From a checkpoint of a small mixture-of-experts model trained on Wikipedia.
Experts: 40 experts in each of 12 layers, 1 pick a token.
Below are experts of layer 7 (counted from 0) of a mixture-of-experts language model. Rows are named router (the router's row for the expert), up (a neuron's input weights, with its number) and show model dimensions 128-255. Each number is 128 + 32 x the weight over its row's rms, rounded and kept within 0 to 255. Numbers have three digits each.
Before each expert's rows: "gets" lists some tokens that make up at least twice as much of what it gets as of all text. This comes from a sample of Wikipedia text that the model never trained on. Tokens count by the router's weight.

# expert 5
gets: ". ", ", ", "but ", "). ", "\". ", ".\" "
router:111121123134169150161166089157048125146177148095118140178096106113113135069145126119113123157153103189106080059101192119126070135040157141151125106162115071071173098106094055124119155118139145106112117156155095158059184148156172137134186109104050139176130110080117085100140160144147120191151097133119161139107106129112067139138126184145082140150137141153100147111070106140137135132138
up0:134107113174232153149163126137126105125174139149119077194079147165178151092147096122196178070088140071120124123159070088157135125074179115137081114139069112129133072073118136171146111114092117107098129092149108124081141079158117129173130099139124155095130151068113144131089151092118132124139191168098195131132085115172091087170163090097123200140123097096116126063144110201131105105081
up1:094154197099128110094108136173146144143137090086131104112106188109159150179126171099110081149096108180132127133040181137118110120132141122103173122163149156137209131107155085103083089128121149122174170119118116163126171087098162118057130138102125116115163143157166126123123119141157095120121183140127088127121149126165170094146117122153096137105075137106137094092150139091093073167095
up2:148115086146113106096110139132178181054134116151100129090110138109087138172136100117118107169159102193139151127139099085189169137127189095149134114124091136127133070109125140142171079080129099167155137100120137146107132097087111101158122114095145099159127135146127092178104097122136084138085108115100127142129153114145152139138111111089133185132140110129120179146113129081104156175085
up3:109163126095136185108155137160128133169130082171133175073112162160109108146126114117164176177149134096120170141140167115128134159096104137140108091115121117085052161138131195113137136134131144144120134135062131150149137137118137121145117153145130169077092105094093125160116141136161152106154157016144135140133107178156168098172108177139166102119124132150160126162088107160126119100104
up4:093186167110145154145122083177125160167190139114176122139167131104164145097147149167138123147153102167115092172104132171088126110144131117144145166165122135179094130105176133111112074150091115116124161142244177122057100091152158225129095086145146145112102127204132094130123122074116101105167144137108136068166110194151140093160116155139117109097129154121119123186133086106163078167099
up5:117117092164169195131109146095102098135106109100118163077157147118102152143091170117132160125136121122183120126134112105138120152112066116125165116165102142177090129157146129154198125123115135152177111149187122138151147113190125187131138092124158150062102167133102151038087118133072063154148137115114156148177105098110185127166141136155141084172082084127107138080119102081151088171130
up6:088072200174153138099144153101155145141113156114110086176113191072162120127135150170126072154168146126143144172153179125170109080130179118096112115110133126120073107192110141096175111140118116156101118171164119048103084149117136067098122076134100116124136149065153119059124136153162132152107150073107150177110139104158139151064165131088164094166172165112130144163142147085105108096137
up7:132124119148070166144101106169135147179153154124153148178139184134185130185115135130121111152127101108152153150115075156105116126144106096181142136142123114090052159115113117133096068147125073094169127164186151128115173121097175111120104098086117080144103098156153126157161138132128151108156120152164106101114165255189135146117126127168139187115150154170119093170130174164091104137138
up8:149090070138111086139134065112132149188142202096150043158097100115143139101140138122154120118169179120110140146125137124127114016082172150117086134049082123112180164168153109149079102181159152164170110173142138152137121073134087108171139178125138160170107118186161131165116150099130123202080145189064111139097118089119108139058175093121153080147118142137106065145128102142096150136154
up9:116125120124063108124129056135097090075099146144153156075164141154074118081182113142117176121095110136167110139133148100056196123130139130142130125110115145164079122093103145102140178126195144137153159125127104128095093142157143158116129159089115200095111075112125138170154109162112232121169082114128084151127104148131154091074136151152135166183053128124089150169096223087103117130110
up10:093167127106107127128114109066099090090194129130130124161104187133105098241127175104098177088165124128102126157126092119087120150158136095144138086076084108087142130092149173208115153077071128099153136084082130163224147064161141106126094107066131153152150118186081149136150150138153110161152181110178096139111128133134146142138102108091178109124121170149086159177127129102122150189174
up11:143155141144134175071129112138194094102160042127178117173104149112166151112136133122124120141155092090153123076130146119123069096121088124141120138170082081123055096097119092140144119088158098115163120061149151113145133077167156123140121127153149108113101061140143105153116101110026143080178143224141115123200134105157147138106104104117135141058094113117104127205122201141132088085138
up12:162084137115074107152105133096130183117146098136123119106089155127119164180142142094150149126117130163184070150116107154082144147138182097165160141135123085174127116086143182215122110112077086137123176112171179125071127101123127161137137046152177122101165174184163104143106094109139124090194147097158149073081139117136096142160170148132202179082068100121144136174116175200136174156177
up13:108146142190108110067134119129106139140090156135100127165133103121123150170162075113164163052157122123119085182092162061047142159087119147139144138116149076055114151128204149087142085112114144123115113149130151130098129137071129127066120123120136113114143152086081147125132132146137081143144131150124099159164174147098155114047114086141150160113127169148161180154102108088082087140069
up14:113157094095112125115100057085202124159104116166180063153090143112125132053130085144164143148096210096089091130112107089135157078136121113162136157140113101176101149127159164136174106116162102114099040087112136188105113075120135128178113087153149159113108119194164130089129163122134178116155115098076124105143087112116122097101098114135164126139158145114113176147102120130144155179138
up15:104105140138135122152107137051132147119186113120172183151088133130152125161206198171063187128123147102127176123143128178130128135145163110069168136152129141126098161188133083067159138106140178130115120129124094156145133169130075096133133139069159151104171143151127102126115189111155145072169156158143116132124207067158103147120103093110109068146131122096109106098114108175125187166117

# expert 13
gets: "- ", "| ", "\"", ": ", "– ", "; "
router:139174153132199104120145129119070130141102117154120132097111178104098087136173135106141112101054072146140066157113110099099058127127101148168118068088155150168104095163093143135146185127078147113117071170198137118158102088158138168064135173158076112194144126154105075133130129130071153183175105164143122136191127116146111124115091104144129139094095115145146167159146090106159156120131
up0:131077219152171134108105129132124182119116096159128125204120124131160155163155150122089118152142126122133114166086104146117169077110131108129183135115155067109162186114159126236077154147094148169142118105079086176115175103103121183165197148116150095103120134156139118121126114148165104096115038095193179112166143162113136110115122096116125134191117146138106149148100068114189119114143
up1:109128112087141178175063141105131150109106113120066067116094136126117114169123092132128136163149138070109137103122155129147046128142133194158087060164132145162114120167089123154120145120099115135091139103138100224123148136125160113147109146148125065159141143154056147160103141128176125105192153126134142113102166154124092127104137142085165170189169136145119146109118158120126141133124
up2:095161062101127142112094099161145076162167146078128138154120128156154098088119172160167081107122142072123120135079090135105148089194136158098147095151094107191071113170094153088113145102117120131143128151081099061180117004124173096109148084150133134142106160097133139154144133116123138121146132143165096100131139196097084103145151160113114182130113197103154121106126131148128110092118
up3:118127119105136160114112138082092108147165101214110175186119188152134135083115100153169090117073127121125067119123092143097121069072105130124083207127101134163102121140161095147151125196162169120241105150112158161084144102086170185093128142128037108146137116109162140146130119195134086029165141145162138086102130146109094081150148127094148120153119128139068067143149164122167115059056
up4:143146141132143160102097143157245110051131101128131105087123079144121111103201114131187064142158173142122165037096113177158145187141165138137132218161115084087096137143119122135208137115088090081117089059109114089132154096108114125075095099115095136229155142102193138156141141110095175133108107116105070073084146172108141125143147124159118076099091146101073092164128100133175168160162
up5:190142142121145139151171127126066116111186207134133092098164135124130114108158161155172170127092076124149106131158134176130155100173188110099133057158070182106118127146119188126114043117091145148146134049178214139159109148154161135111091137120175120075109152163144144126160170076159134106135115126116127155134111161122118096069191100101071114135080177171099130160184096088151087122185
up6:078117110095095161099090140103125122128142117091111158099121093164094088120159146150128078144104128147088115123073160101114133138111081096141176040174119126118030194144078097169153162116094133171106138085184099168142093104105129152164143133136117111151181101132056156179108095159165107134102093136165153124104186130151135113093115122121061088119153116158115144045085068146181167080116
up7:075145141165144151102209164160144156164146180109125079184096079159083149108135148124131132161095214164093169076153125062158181116110123092159146136177133147137124163127094143127133152168112072107047138115044158130117111134103139152106139091116115131175102136111141094112135112158190131140157140094136082122107115168120126140068133113101127086153111109137096109115186157133147176148195
up8:177164118077083134147142136125109041107136156113125118123133125150092140137152130136137120172172110144122147193068137151122091072101163138193215202160138130163159087139139099123121096108099157107123135180142145104132164147127056175116087151099163122141143089131088132156116127129110126143132134113113115144151125135139120062134135077192131101130071150089122083113159167091167090134083
up9:103177047148124146109130188105103052135064122146099140179096188138136115153135107157170138124131148138132126120144128166167122096108141069077124098146141135150150125155095121106135121120124062176098140081084123169184091169131125096128135139124136144083121138111105077164095192152136128131129129112131141174121100116150111139113169149119139101139138088125127113194094199125144139155126
up10:119117137180148080122089138155121177143102082168164101133151095108118155083134148138107055101087156134176136130192115129191129150078153147165122093135111156190143135110081149124105156149144169097152106146142134117069109116151155128129087088105071136152104159091120139103134204182150092164100124210117131152117135146146211140105165125123083176119151127140115108077087107109136172072129
up11:125121177106144084153129163141129145149076174153139146133105146143111129058129134103090127131081110115174109048202116125089128161108133109190098099156115069132161097234140164103091152146114138127136113208109117122192168114090142101130112123099141171126112171078072157162092154174109118181124195150164137129103175157098150112135145077156119131139094154141171130132167113134086093103133
up12:116149088102064104144121153118102092169139162130128114113037129082149100175144116168151151131124126114114176116132174188131114132136152111118123070128151068103107104079097073131148081146128129116104181146161098140130158146067124119123093085184090114106127117194128083153156149042177182122064125121112075087089120124080109097108155123119145128134171116127169085165145106119109119158126
up13:122087110123064076130065109147087160110091140142181174121078116142135137124088143185092141139128143122113175152129155146104129133074085096087096144137115119168133125157109068174120127151124101040109117123114134129161117131132124067113130114100123129126142123121096114118124084150229109092144217087115128138117059181129172129120120098139170149152168107116098132187156134169124191099173
up14:104147132097122074128107129128099199138094116170168120127191081192133097104141166129120137079129181192092083130047036106154135147140102119137111130106092180085073137144059119141106073092170152082155088109127073100164079149073172073124134133168130130092137076148105085129162098110132093182118191107150095151124110084167102122142119124106126120094166151153094121099158099083112079156115
up15:129158167076119159156152098119104153106181110110106019110113141102136135142130125135167067184171135110172142125151138212123128161124198158134078105127114123120151151122124047138172132130108127120135158179121116114157138136116108179122149119144217160100136100130146102176144132105149180132160178080122108131093117118128144114157172135104073103105126059149062128151105136144075076145148

# expert 16
gets: "| ", "; ", "\n  ", ": ", "(", "—; "
router:159108139127066169139115149162147129139074111132082139203103195150098129155088108090130071091099160164136093114177080093133140123137138062079121162134169085193128205131071181127081144155084121125136141157109139159117189146136089076121167099139138096107110148160110186133137082079120049157166079100166142165124153138093161144150127159163105142173142084169145064148138107143113151110115
up0:168113128138093165097138096072120113079122183103176090125115153075048101109141134142122191105138142129117136140084156101170100080107130118168108129156151030105131097147159100152142152135124125116095105061165100108130144083139148091157119127091041122187138159057088093167120191093131115093148147113118070093095151121096139090060153102114122131106081171108106141140128109141116156120115
up1:107125135116125119158127046134177126174150172121138143155136136102111194138094121134143148147148177051169138122103138113153106062122098154125198165080127081107131124107100117142101201148134177146111114080123126116175130149148113092139146139076124165090165154107149120063090071161169143130121107190138098109109068066123043081104097078093115126149092161157128129107181183122150096146147
up2:129110126183098079128144124194127152149113124192077074131037124119171136092161137127124103114131092155139134084157129117089053107098077123103143161116138126092165176122121150169063057094134152150198094116126091146158120046060125154211128150164141184139160136085111130138142122108118167171082126173110109141087157116130144124093135120152108123081116078121101090113080079142116089123115
up3:105148159086082165128094117116126192109133144134197154122204095038187130189155099126139145131145072080155143110149110136086107124116137074122149117092075117163127090115170129144116120110106139079132162133177122116068108112129090106177126145134171089075093198164092049154123129129117137147157141086119104115184112115120093106168150135106155142152166069121143107103142172188164168116143
up4:161123181105149131157147114123072086161144170165175126099127155152114093121144136138196126127128142156144150208143091156173169087185081180145116123143128125124152103185117065086109069160163151097155072159122192123125112145142173094135141110138121103225101204145144119145101118105053137117114112135128131105130058194142109099092157137138145171129120058148125098161132156172120112105122
up5:124150122055139111133174102138108167185117102078137120126144147104141111168137106143021158081143127177095115117100146085141132087085075113128200172078183117127155130149091124173118109142095042155142138136151091151140106143130156183118125156183140041127110162118133112161085107135101081149104148103098096111158121116124140076136153115140145134150093188104123128222133151111182105095049
up6:110091121136169089115141161161155095152046103117135159149105097155144092141098163133103117124112107144074061072109172183152135075141147104076098085187119156151100180119098175134143113180166140140136152122184121096102089137194082157146159119165125166119130085148140132169083160185120126146060167134086165153132151175142121157107146131159119102125068112136087100154138148080176082120142
up7:130139080125099113147126107100085142105094079118126110118120143104132119142125113164096088105135128107094058122137162172109125114135124162136091105133152110134070133130131112140103087144142209191073052171138087106091101135168147133103144127148099151138094101149076133156200153113124144116132134166198104156146119116164121113140129143116100131089101091098126135156103109130116113083086
up8:093125070152123121142113190100153132134153132136137141100157163184178080057211142147135146073085124141147114106150138085087143112152151109164156127134148106153100106142108110143111124149136143070069192124140129141110121085119113136110149128193142139124195128103092103135156052236150135080125133147144138138108167131161088091119133140140096147144069099177210158154163201074183150182091
up9:139140147144133136106153161128138129181116169157145120153186144128126117145209103125115121110084185154152094104101130095116104140117143172224070086139112141162141164110103150157146142128127140213133143064149134091122089053144109137118148195158153175123102114133136174125151134170132137168101138166097118133131148112090104128108156105104164101124152120120136122202138147056180151107066
up10:096139146123088132103153128102128156136158104145146163119085101065091110085110093079119142156139103128077109103143119152112108075166125159132168139149161134121135153119178112142070111114154153158143140125108118122115124137183135125095233128159195184154112110141144105194104127162117129143172125166073111120169121192122106123090099141205077134082138098133094109092149123166128106052170
up11:077156116166178167027140108116095121085163117191159122141176163176132161110148173145140127143133135110107143123162149105109135091101100127150158107084144123086140155195055130160106110054088144185102169136132192160146162193102113140108180103102130121123098093079109119116110143103134146121087185095176108108110128137102148124058114121156158131073064121103121124068127183183141136087136
up12:096158116115186098137141127144060127081156146105155099107162166063142098162135103148086168075092153092137124130085102149135071109095119158123137163101134078151138087128104161033162116153108149160153152106193131138059116120085153117162088046171112181139147150059047112055155168140095101054147143159161153128112113179111121086091133155126119137122096141175086162160159099114173155191134
up13:108102145087114136101082090185103160145053102132175101121114130092136102119135117120073201114167145093155211140124091176154115095102102144121120161078111129140103110107184083030134079118161128139108094113143151152126125123170101128135086105132111125144086072095163130126080123106153142133040138147071160081134191180144121057095183144115152099085095110143139154144173128154162131081112
up14:099136117095078065122100136127101144156116133154174081165152155107139114110106124129071132115167145077127113152089081134126136053080180140134135130091156114172176124096153176164103124149146162124113116114121113122102153064159150150136185106144143146135139152153154135117159139162054067140125191153136090128139094163092089106101202198128113134126129132124141041122127071097136140154127
up15:079169151139140163152185126116103150150113150114152115136102159135183097184118120061137120157097167137144172122127083138128133092127135193048130108130154124158093164121110138136088129138162112240121118137082083098130130166123119151206119157130117091133059146151100094118150106192103119168125130185122129126157100146103113157116080158105098113110140125112155134139152100171162141094133

# expert 6
gets: "| ", "; ", "(", "– ", ": ", "); "
router:107158112129107179160104135119060156120122122102171197090158142101136102152143105149125124055084114159134049141144126120112125143064116147180138147128103088127101106119092079160154188154082114113092050183150106109149126141160131148143120152149021105226166104140146106109138096087102128160162130151151147170145152152089096127126127116150114140126126159199169184150161130094135133106135
up0:118147105167091105096109156047163130138130133124109131140110141137177135124145094115062098134078042137090125100135085150138137155138126145101099164087094093119163139178176177126142208079162092096134163146206192136127092114118159133110101150148127167160104114129171140172126156114178121115060124152106165081140164182142118075154116095138131138094136109110146121098121136109160061134098
up1:135136177134170060165135077120167070144127054129084113184188154119139173170122166185130109115106095111127125147100118108092099215083134128057106140135150188136119186133114124129143152158124092140165131144186127139138124122126083154156132105194133090101081139099104127148143106119128195097116136083109140150140090097110135142116133162048062132076128126144154167092109103132180157125124
up2:134115085134103119100157167141158099138142114092143131109142153123136140116070178129140106122135135052104100178116161166119162000121126137128129178186167136135113081130119143121080122174123146223117121097142137131072123099097124116117193151117119110130102146126123133128139102125126165082083133189134097119147137129120109149118152140174121009119068169097128155134142113127149142168103
up3:126165188145099075138130105148094101133111168080118181189134176122142180074110098112121064113150135080087123158147179071147147177140088094140086133125143196155160166181126137091111147110187055174131110112167117179101073106126134088152137137142170141146093119087146118144109112093146101146113134106121140132135141144137137101204153111089132158141159125144163165151086125104180172192122
up4:175157125119159106135130134179101218095146128129106171081183127119110117120130146126091125131104128059080134167136118139168085134136183186086110157115111087122130204123076134125120117132146149073177115116094164104129095178080116130123093141157151131127113121158104164105139140116069127106187099077086106153168081151119137145114173097096147136166110150085075105157142142116144183118100
up5:136129157072103114138083135154156100214119122137127114171132148147198045060167085167117128091168092181141110158093096135066156124080146109081180152194095155128076127103182203204081103117162122094089121088124137115140114104099092175109161144127129142098169143163122155118141087167207100119106120154143131166140099164131107118118092160105142064164201081137120110113148081095153125146119
up6:122113202122098070156150153113142147149166110142069181173165159129158142134123146167098151094123131098162160174133116157104077117137199163081172121107064128108154119114112137136148140107205148134120149104192133098126112129164123151152145072076236091114150131113124096135127199141179090149087142123117119161102111106049097155136157165196080131116141131089148034138173108107115139123145
up7:149128150174121111142123142080159102163127188146103115124207112124116199092160144093162194150105065081115164150099118119168091154135155170170138110105144122103041117123140086087111137141127138160113145146136111158161095146132156130104205126127170180100107110183140054180117174115119127120105173110155131175114135105104137109143143129127180132156136106133096128178126127067189106136131
up8:094113196091097153132097160122169048089130143146086103142137134154208174083218096143126153098120085104167080163088194127143149158068123099093108161160162100143119133137141067108111192112170115118078153065106109141121160092119102112063083128137103113140171136099154127121170137145164213127112120133135097171160121087125124122128151179122145123118099116143113151131091116145156027121128
up9:088175173100167103155151125157051109153079191043104118129120226122108041122167099152107076150213127161122102119107140117086124139157082134144156135112057135155116134127135113168140129148140140160171092099201158142125066137152175132111102125128133152130173142104045112106141132187108092119116107185115127128143100121123107113151159125066167067077121136156105122138165125119130164145081
up10:087100130166100171139095147165120134118161077142129143148098106109142168115111140138158122112179123131118089112054098069150121177184128122088123215118174126125150128113151170113180149148174151088120138100196124143098096135180108097103049162106131181075135104157107179099115129180070143168094100165123160100126076107119118092093086145084122148120111110168120121126126104153118152134078
up11:163144049125107142125135045150084107108150064141163156179157116110112093163053136130103120075134083079133117129105073120122110143168139106131182096179182140128093210082116120165112117109046098167169121133145146114148130147126133154113112133104140143155117109113121110112131155125083097075086163114103135136136129153112136117124115087163143053097145129118134124075133129118191156148086
up12:108102220124105124132085079105152147214115169109101212114176168127152136095083140161103095188161127103120190100117105101095158125072133143134103163152208102166117179158152148148133124184112117119111050137139121103073141110136135162146135091141147171135130135121088192096177200201158050082142093173138105138122158143196087115135068154125118108134143145175130039135168091165086128066145
up13:111059146090168133085156132152130104148173157168159131149116093155126086151151152128130111095167186121077099109123094117155132113095102110132081129073125160159141125098115154186130117142155141179134122128139170109126123136134121074128123209125050109162123176066129157169125121081108133141102102122134119174101138093021179068160085100061226136108158128104103135077122115123124152080104
up14:181215081161165153170104136085135083169144132152119100118097102142106183108100102104166142171151105148122119162142152104136117083124109149205114188166131187149134096122070118084141129121177135125109122132086088131135161166123131152149133098151095163097109107140081141129089166089181135103125172076180139142137133163092129124129084156161106166179138120148210175159096126161130134084057
up15:083056099166181103095159122186115068179138153134113106125130185101122124122093124123047152078146158173120098112172067091125165162103113116152110147109118113131074114174168132146115125120140099112103182149116156155151109121137103106122160089093118137085133136115105147083157158057071128165119077151167146112073172153116172145137139124102135121144128147107115087130112109140103140107117

# expert 12
gets: "\n\n", "=", "\n", "==", "= ", "== "
router:124178182149165126115132104161152151124083075127133137125159118146107127130149129102157130150105149118115134162137214139112093147130156102109109050127124129060124052132114151126159117126106148128129074099217120100080144141163137120064128097148186101133173060060148158151102160113107149095166110129135111147148132153140199119176111141164095095137124193171135138150143121135087157152142
up0:085169156114155148139128121065101123173108147141121170131159143124089110113141117121121148159124196124083208089124139151107172084099108077158106127142149139107165117138141192100096147072121129118113107098175105103146129068131134141092124135102091103131140113104115184119168127135127152145112144142131156092054118158124144114147185120134082147094212154072087082088106118114194140119126
up1:099158167137089105139177133111145093168092102120128111132104169107137150117174116109143114141073162097124107153150135149113131096149173165132094108095161120130146170196137089121155133184121199160108121137140165182064072107116126093172120128156132144141059162093154143125111130127128131038185124120071166113119103157063119137115104138129171077140141125153131125079093109146111094142159
up2:126098084155175138146116128099157108130115162174056104054120176169122100154118188123088036104131117108116121079133145138108141148178178109106111124137094085181109124079156083140085093129111151133130147074151130065135124096122077105074124153145143077114123132150117120187140107127088150161173135155136122158104129197132061101116130170109122115116083198154112147115161070139189139113094
up3:136106157087151128157146099148108150163152118130106084138130167163125134113129111141077164175159088163139116136160110138128134137129122134143085203061116124160098123172119158166153139137134148162158119145185183162127166116134133120105089114103130159183064130176096063138101202101092052104092170082145084142121101132115131113154179141139141162113088166116184130112091130136119153159067
up4:133129075121094107125076116113111099138126180178147099113144140144108155116076113136110115107117127060156108139154135133135118154144202129082070103133121115159090153179172153166156154132127123160116128127155126124114109129114133126079174112106134074095149108151131138148110138109159122125096154142207117157140203051124102126157205165104149161193114135144187164177103105155136155163141
up5:122107153133133102121096099065166097098130078128150117198101136132049137227097141157065161135182097132125156149156100120173127143166123071090070104129110120137157097137105139087136113135106122136154128172160196131125126087162084160088152137120136062193113145138110169136142142130131115133163164142159092113134116078148166154154140120113109143113171123113120128067107043155129129156154
up6:139180133158116138134108121117153059159210141169078147053079217128138067141136109137105119147128161087189139151131125119149130088168121062102101124143092099153094084066132086090134123181115128127098197177167159131131153092162167151080133095141137077090155105140131163112122114119145097153112092095159099147098120104159095046129153154083047101125155093135122123147139168139169125164174
up7:129155085093168128090145139140044151199133183118121095129136068140150149139151171127129130135171102158167135137145123110107175135139120112109140058185145126075067176128127171130113095136082116188130057120101104132094121080131156148136183117134174154134133122158117141093121133193153137139091181093136081174137087121097171078129125145080107155123104152128142202161050121145151102158052
up8:170084147100162147124120149203172156151128149090103178096200139113127172138121168221123108087148137192096148113171110073103091129118035152162088069112171118147148147112099117125116115157100125128043110156146150144152059081108173186132114102159159105146099102178070115097120144125114091101159152097106117129154143121162092091138069144132171108129133142136051088176159177135170150172122
up9:176185106072200130102157112160145132126094163139111166125137124157157117157112143116148164158133144149132161144139117141172169132147110124122098102143095117142118092215150173159108163148121135081171125157104098111140165123144077120153155117105161101171129197093146092143104070164135138142169075153116118127106100155128138137111124117090165184156118134113155081137155091124152112208036
up10:137184111121158156107104079097161127107162041111028128074075209173199118091099082154165125143131114162130132094149112103181103142100108080124170181125146103104081155149143108195141103141133078114142130118069148150122105097143127129112101146103128219145166158061105113144109161143082105135157190078093100107044102182127091101185155124119073147081092164128136152133125102143133105190123
up11:152151126090154121096157125150101045128165114133142107118137116133139126122166156141134157168122138113130138127099147172149137104141116084093073184159134173128202104109072108058147119104107075156104142111112113128165081086083156088110104161067139144044100160080095081147168169120140138112145152137137161175076146151104178128112157099115127171091114183169170146134145125120138130110132
up12:112124125122157121161139107127102138052164132103124190116129088073159167133155153154150199147069217095129172121119175148096129154091181106191104122145102087106122142152146086127136122084149131162168114129146214151068162139134130126170131111098130145169078181160134106118085152124102095100148167155175133139165124072118095129200133156082091120121119186097128083037123121108175151145174
up13:085065124116079104106126144144094133141149112166122097112068201184129118186092104175115175114169135133117077120149093098136055114141148138136054093145069089099173169096144152084088112159132135107141092078086088191187151132204125139128169164189102111127141110165112121141126090091110090108123135106114135130098079114115119110099175131083187172133130136083117150138112171106185146076069
up14:123238082150131066143121091102141097069137129161179128131085156121166109083165118140109106128159079112185112211131136142115119137177102177091167155087107170139176102090155109120106106119147133136153181100180109144142153140147169049181166149145097112153086097129113135189134173119094152125126147156160119135112156122112074134123085131172132168128222064112140159068112091204174143162139
up15:144127099083114122155094125156088178103121183112122150141120149097140136126189205126096088098081113135161067109131149147088085118136146121134150080096104148105109117108135102150182138107135141143130094108155136121121139097164177139152131114095128126101093146184101181118105147116140116051098081140156086186161133166106128081122151151104141134032067149153087178119136130132103129143078

# expert 14
gets: "and ", "his ", "s ", "their ", "its ", "her "
router:135107090139153163139114174137089118161084150160111186105135088125104141077155178160128104091152156154093125133095143086103195116125126184145123124121147127104219087151112133131101116091128133122142107152187163142170180124134136135172122145110084184170216127129103038141119129153129061146130147120177129144127111137105071145105159111119140120130108115156128139132118119114111149133135
up0:135150109107103132170179181164115110136126118130154116171135143130160086117082110137107108133109143194111105106131176130116156107086149081132080138093134062151104105125126121118136106129124122154115074148115091079131125087108189158189172102165146104217163111178116137162143210166130127121179148111195098128132134117105139127100153212130109110106049176177140098115157131151101113164140
up1:050134063089110147145129142122151083140115124108117097136210112130197156219122136077104096120148110131151099141065108108107162133111163126127115125167098086081085144138141105142140122097175067128120146090140174115106142153157123128156079080128126160090085165135121108158113157123171085141228084043180137137132108087149187162129127191162156088085118153122099136143161166117115137155139
up2:171129185115134081160153115107158140196150154141145038153170091103119127067149124154084089130125143120140094128157109155161121142131108041156147137168116125134163069110046119145120122162134111100081150074102097122105137136136153121129083111135164105093125112095143158105142120111217146107147138137130128124110138127121141139163103154204112108122183156158139087154122117172103121107146
up3:045147097101137157116136136116120049137202134139112129166166131083181094199102169096143109166124087150120129143129115105166089135157172129111085121108127105062073099206095080177118141119170137136106162110089150119108127118158118111139134080093119113078123132135113138141142131079110133092146071082194129117114130033070103161098175127127137133095179116137101126116123136159147134166151
up4:085112124115098178128038122162131126156077073134124093071141141144164119126104167156135134129142155131151110153159122135116138094096153117130092139135099244182126156140077189074096094131140125175088106131160098150141135147117082108137175062092089167149178086145109144157112141095123085095177117127185171175129119109133153036112112142116194162138129052099132121123171150179120108107139
up5:143128148154087181100116120169102185162158136171147147116113056113111137137133170113166113181142111107109095142159144144174044179154156131168053140033118215135133115139123138139134126097183182135137126129091128159086109125091085112073158149125160136157099118097157209129129128175097141124122106143108124134116065141105168143146179152099100139162125157108108129103183145112145121146142
up6:134131179120146174174134139132103185121098103102116103152131126124116057096131073092162085065139154149103144119148106097107099139126170146173141142055168112109140087083098116126101123145119139108153125125082114153138136060115178128079107141119148172119133145160120129138075134105110132172163167086145077124137112133092127120125112121138104123113056121129115111121158105185151098135104
up7:165076139121110106140154132091131135161151088105131097098153152139116112132146119122111110127089103112121176089134117114106161123150140132102150109108079174147156122158172121143219078129141199152175160108154091106147110117123095110151130142125146128128123145103138134110127196168173134097109110138130065154149112157113146127092153168052121148116141128098094141141094200128113119134182
up8:058205165111173103096150058108150129118159037117089082089137109142108124188062124182160164131134142111149183082158168155111097123152143048180131147143148060145130114117152088145065201187090090146111145154129123187134110139119130160096139176104136110132135099156113136153161140174126104155116124121107184133158191134108109140148136121119098126058160108109120177124108125168172113165095
up9:207189185138114116107191131160068113166116112158147119122192130126147104053067122146118136114162134120076134151068183102092109173085170089142160160059118110154139167027096138150138157170155147105115136081126144178176139125088069093123066082077123109097151108133117099167078173163203152083167141144071072162151148088102109102171183139146135152139180117151096089139082161184085139169202
up10:139104123079133170156172081126145069118141148171178095119094179076110171159157118112204143118087095197167157120148170149140126171075140159161092128119117136089221118161154112117165135116011143117191123092150145165115106127130136135063128170040159160163122109082073090106138119096152147117091088126184125092118083140134100132106109100138125039134155145175111133134112170096126112089180
up11:145100169136149158166184149108118075104123136150093115158171136192077150185167169105110133127067205125215135122112180138140112125082137161127118096149040133105118137183174120159111101161152143167154128125160149122123128131130105180157089111157112158107104074121079085129084100100075094056156166074133158083103125146153169120156141124185150068156125148106136087139186094099112146082105
up12:108100122129148090068115143134139187111122146133100129231151140125131105040128127150090058170045174130107094138101093147147100140088167101112158186090175127146103093136153104107057115147085186094113169145129123090103091085124134082073118150101124129122165137164085127110139052155127158134069155083127080160135137183183120099141094088141137123139178119144097126137110093146120126158149
up13:125126123164123144132110155103092105133179133199153117111150150129140112084109143112133144154138155145093133133217111092130138147112114123177101083049160117105140171091139089151155093125139084124136136148128069134152139099173197153047071145105083169100164133173130110162167080105051090115161085123134092133155124149080116111159145088156140085135134122144255117085109097108118152135126
up14:144107095115077147142204091093139113158189187147073097082177104113099134145207207147144152157145086132069107136127126191129143104110190086119156145153152076210148147177112086116156131107116120128159168124115111064161153161098097171112072108167147159139119131115143117093085174106153120134084067168131123177099141111161113130162123125129095174171130151093129114140135118146147126134136
up15:134099161118066138086135169136145050118114122090091113117125090064114097183179145105137102136077160143117131143101144073062116131095115239125105207090203108125118164110153151134157126129083107150115135146108142145201071104067141108071179158123107095124113144150106146111101129165101141109126122164089111095135152145121132082162095137126130110077046135175114096102216107096167102203097